Experts of a small language model: 48 experts in each of 16 layers, 240 GELU neurons an expert.
Below are experts of layer 13 (counted from 0) of a mixture-of-experts language model. Rows are named router (the router's row for the expert) and show model dimensions 0-31. Each number is 500 + 40 x the weight over its row's rms, rounded and kept within 0 to 999. Numbers have three digits each.
After each expert's rows: a language model's description of what the expert responds to. This comes from a sample of Wikipedia text that the model never trained on.

# expert 37
router:505471443503547483440530503495552429506469548484556476515482486475485544478537504534550503446553
Capitalized first words or pieces of place and personal names, especially Indian names, such as New, South, United, Deep(ak), Raw(at).

# expert 15
router:494535529436505498515470485502452430488528473463467536514452506446522504495570540541501656454525
Line breaks, == heading markers and file-start marks, plus digits inside coordinate decimals and stray punctuation like hyphens.

# expert 19
router:470521532449419520465533528502493417489495535490561494428547548487429507454365477511457530512458
Genus-name word pieces in species lists, such as Turdus or Solanderia, plus foreign particles like von, del, and table pipes.

# expert 2
router:505493504413481534515515491495489562529480502500454501535453544498537474559482542482510521476566
Sentence or clause subjects after a period, comma or relative context, usually pronouns and articles, such as It, he, who, the.

# expert 0
router:561510516518518552403517513457454571509485580463522502540458526484489493548546487480485425529491
Nouns and particles that begin a fixed phrase followed by of or to, such as due, part, out, ahead, Battle, President.

# expert 13
router:542502495441469560484508550509521563510464447485529517471502499518506507484488517501418383491557
Commas after nouns or names and number words or digits in measurements and counts, such as three, several, 1600 m, 24 bit.

# expert 35
router:464503455560461467470443481557521456517441550548556462431442480550522475426470494506520442525477
First names such as John or Brian, month names in dates, and the pipe that opens a table row.

# expert 3
router:454603411458545475527469474467482513505522498483509517501539474489527501478447504467559472493511
Words naming the article's subject near its opening, such as award titles, people and places, and there, known, involved.

# expert 29
router:445412452542488505477539487471439417508469494466541501500494478432510471450458510470444459492495
Nouns and modifiers naming what a subject is in opening definition sentences, such as footballer, politician, television series, unincorporated community.

# expert 44
router:481454504520522470497545475543491439493529535511513529455484517481510446494560475516441463495542
Field names and table markup in infoboxes and results tables, such as Genus, Species, Born, Website, Coordinates, Commands, Formats.

# expert 46
router:394536458442562513464548487491578480421454468556532533548540448542574484472533469480498555496561
Tokens inside quotation marks or titles, especially you, your, we, ellipses, and word endings right before a closing quote.

# expert 38
router:466573471440534493540463502471458537536452437465430533506544513423507488493493555525464404547517
Final noun or last name-piece of a noun phrase after the, his or in, such as region, father, Zealand, -ger.

# expert 31
router:531537523529395512523497517462500512502424540442422514492549532426562476524466446515519431434426
Word pieces inside scientific binomials and foreign words, such as flav, disc, Reg, especially in taxonomy lists and tables.

# expert 26
router:500443517592531517535449504558546430453501508540500498539452546492488480498631507444441548519580
Line breaks ending infobox or list lines, plus == heading markers and pipes, often in album, chart and ship data.

# expert 23
router:517576551455518455478471556484511572489495497496536527507573495481528511423464535487527564407499
Numbers in sports records, vote tables and coordinates, such as 24–4 or 21,256, plus months in birth dates.

# expert 41
router:480545601467500546485483486455527486434502556414435453494509452586502513513539397504517472418466
Forms of be, commas and pipes before negative goal differences, coordinate symbols, and accented-character byte pieces in descriptive text, such as was, were, ′.

# expert 33
router:521458498451457444546547519474472541499510445538516523461470504504505467503495540479526564508490
Articles and possessives starting noun phrases, such as the, his, their, its, and the space after a possessive.

# expert 6
router:473486506499535433560465484508447480472597491469542513479477511435463513518483509506431476522511
Romance name particles like de, La, Le, Di in personal and place names, plus the preposition of, especially in tables.

# expert 39
router:483406523466548493457473486529524465460562485546448531510499507511466496512468474530515553486434
Words in sports and game reports, such as the, first, league, NFL, basketball, final, half.

# expert 14
router:475482520441497475434491500532482481565515476491515508514446532532568568483574495499506500439381
Byte pieces of Chinese and Korean characters beside romanized names, plus hedging words like some, may, would, any.

# expert 4
router:441473458515526458472467465497518520495567468548447533496452490445472497481545512530509424465503
Measurement units right after a number, such as km, mi, ft, m, lb, ^{2}, and closing parentheses or quotes ending a name.

# expert 25
router:521486474465489493530461482438509536492542480485471553489577479465562475520533545503468408533445
Event or result nouns and verb endings after the, his or was, such as damage, losses, victory, contract, collected.

# expert 16
router:514553447504562466498518496494476512501450490463513458461542502546472463586461489512519465486536
Proper-name pieces, mostly places and surnames, such as York after New, Louis, Angeles, and endings like -land, -ton, -man.

# expert 18
router:495527525445477475571523520483450510479522550461525518489472567545564550457517545455534569540552
Prepositions and temporal conjunctions following a verb or noun in prose, such as in, of, by, during, after.

# expert 34
router:539490513564516463537508501493486567552515537504566520483508511521472529495467551491549409568539
Mid-word pieces of Icelandic, Slavic, Italian and other non-English names and places, such as -tti-, -la-, -ski, -ja.

# expert 36
router:504483491549464488542493481595499521534531506513497435481569416497470476475548473514477473591510
Numbers and header words in statistics and election tables, such as 0, 82, Votes, Goals, %, and header-divider rows.

# expert 9
router:470541461478471486415515545493477510449471493531463497518520513552473502496495520497476559516443
Opening brackets, quotes and apostrophes before names, dates or titles, plus symbols inside LaTeX math, such as (1916–2010), "Spy, \phi:.

# expert 7
router:456432497507519484471535548489469517447461514468482491529511526513524550502512533547466475525462
Main verbs and auxiliaries in biographical narrative after a subject pronoun or name, such as was, went, became, took, returned.

# expert 43
router:558466495473598527516453440447544479550553485501507464476496569475497508548503545469501452480522
Ordinals and direction words like second, back, open, north, upper, often before hyphens, as in runner-up.

# expert 28
router:524421450464411548511513545492454510561532446516467555488519502526529544549472462495500432500442
Table cell separators in sports and results tables, and sentence-ending periods, especially after years or closing quotes and parentheses.

# expert 11
router:480486596448522529501490496541470520532539554540506432486517544525458537507454494464473571517541
Prepositions and function words in geographic text, such as for, from, located, near, in, plus pipes in tables.

# expert 17
router:477506465581473572525541540452491522530506532509462536487474462575438466484492530492521506548444
Word-initial prefixes and stems of longer words, and descriptive adjectives after articles, such as un, dis, con(spired), black, social.

# expert 45
router:494473461492488578554474469487488443435458551492433458506489529552531647520582509483539554481525
Line breaks ending sentences, table rows or headings, plus census vocabulary, such as population, median, million, density.

# expert 47
router:497513465481467503533552522526445481528468463529555526461543503433454524567523487457546474489504
Sentence-ending periods, pipes between table header columns, and institution words like National, Royal, Historic, US.

# expert 27
router:557448475532506551472513462538583530561508447461493487506570512508531463515504472511491442486485
First syllable piece of surnames and proper names after a given name or initial, such as Col, Er, Mar, plus hyphens.

# expert 12
router:540514501586476517519462477466519492504445483481445459538442454569479469481489514422514470510490
First pieces of split words, often prefixes like re, pre, dis, ex, plus Preceded/Succeeded labels in succession boxes.

# expert 21
router:500542476474454453509544521505534455537478541569530511504482433545552501497417567505496524436420
Bullet dashes, indentation and pipes opening list or table items, plus labels in infobox-like lines, such as Genus:, Active:, appointed.

# expert 5
router:557487490540525496478518487551535535494549448461479496513480451581449489537450498513491507608515
Pipes and semicolons before numbers in statistics tables, plus modal verbs and subject pronouns in prose, such as could, they, must.

# expert 42
router:535499573541461494495506420454498426541518472551498481519462448546520507516473398504494582503581
Tokens in tennis and sports result tables: three-letter country codes like AUS, ITA, player first names, pipes and periods.

# expert 40
router:479552496457473455413495483479467544537531505463480489553470512440515372441543440555445644564561
The article a after is or as, and single capital letters starting a name or code in lists, such as E-mmanuel, A-TL.

# expert 10
router:530482450574593517539536556492490517464533521541486504542544457440511433474539485476540477423524
Capitalized nouns and word-final suffixes in headings, list items and titles, such as History, Science, Release, -ed, -s.

# expert 20
router:567472467501540452591507506505531557504480551474574536491478487505458540506608549486462462537533
Inner pieces of split words in running prose, such as coll-e-ctor, Cha-s-sis, plus verbs and function words like where, as, provide.

# expert 8
router:483480487468521471450543468542516591508457558519490471541474503517495488539557482509473418503479
Letters and digit groups inside codes, call signs, ISSNs and chemical keys, such as ISSN digits, WKAQ, EP5, and year cells.

# expert 1
router:467570512500465533543504492489539434504468434538484520442522556449520497476517489575517437545590
Entries and their closing pieces inside pipe-delimited tables, such as sports results, minor-planet discovery lists and election rows: JPL, Socorro, W 2–0.

# expert 24
router:543499503417459484507481525488532485495510472522500493471499507450489555501450559532570565475509
The word after a preposition, mainly the, ordinals like 5th and fourth before century, and clause openers While, Although, When.

# expert 30
router:481504572536531492514510497522504462486537440458549495518476493544429583579558441495523428512516
First syllables of Slavic, Chinese and Korean names, like Ko, Yu, Ka, Kh, plus possessive apostrophes after nouns.

# expert 22
router:473503512498458519461439444612528537517432529503477435542482493439435552514459415562520577458442
Table pipes, colons and words just before numbers or values in infoboxes and tables, such as ISBN, approximately, Species:, tracks.

# expert 32
router:538467528546453502588487456456442521481545486560487468487488530503522460467472490531582534506540
Line breaks ending list items and table rows, plus prefixes and modifiers like anti, non, newly, Saint, census.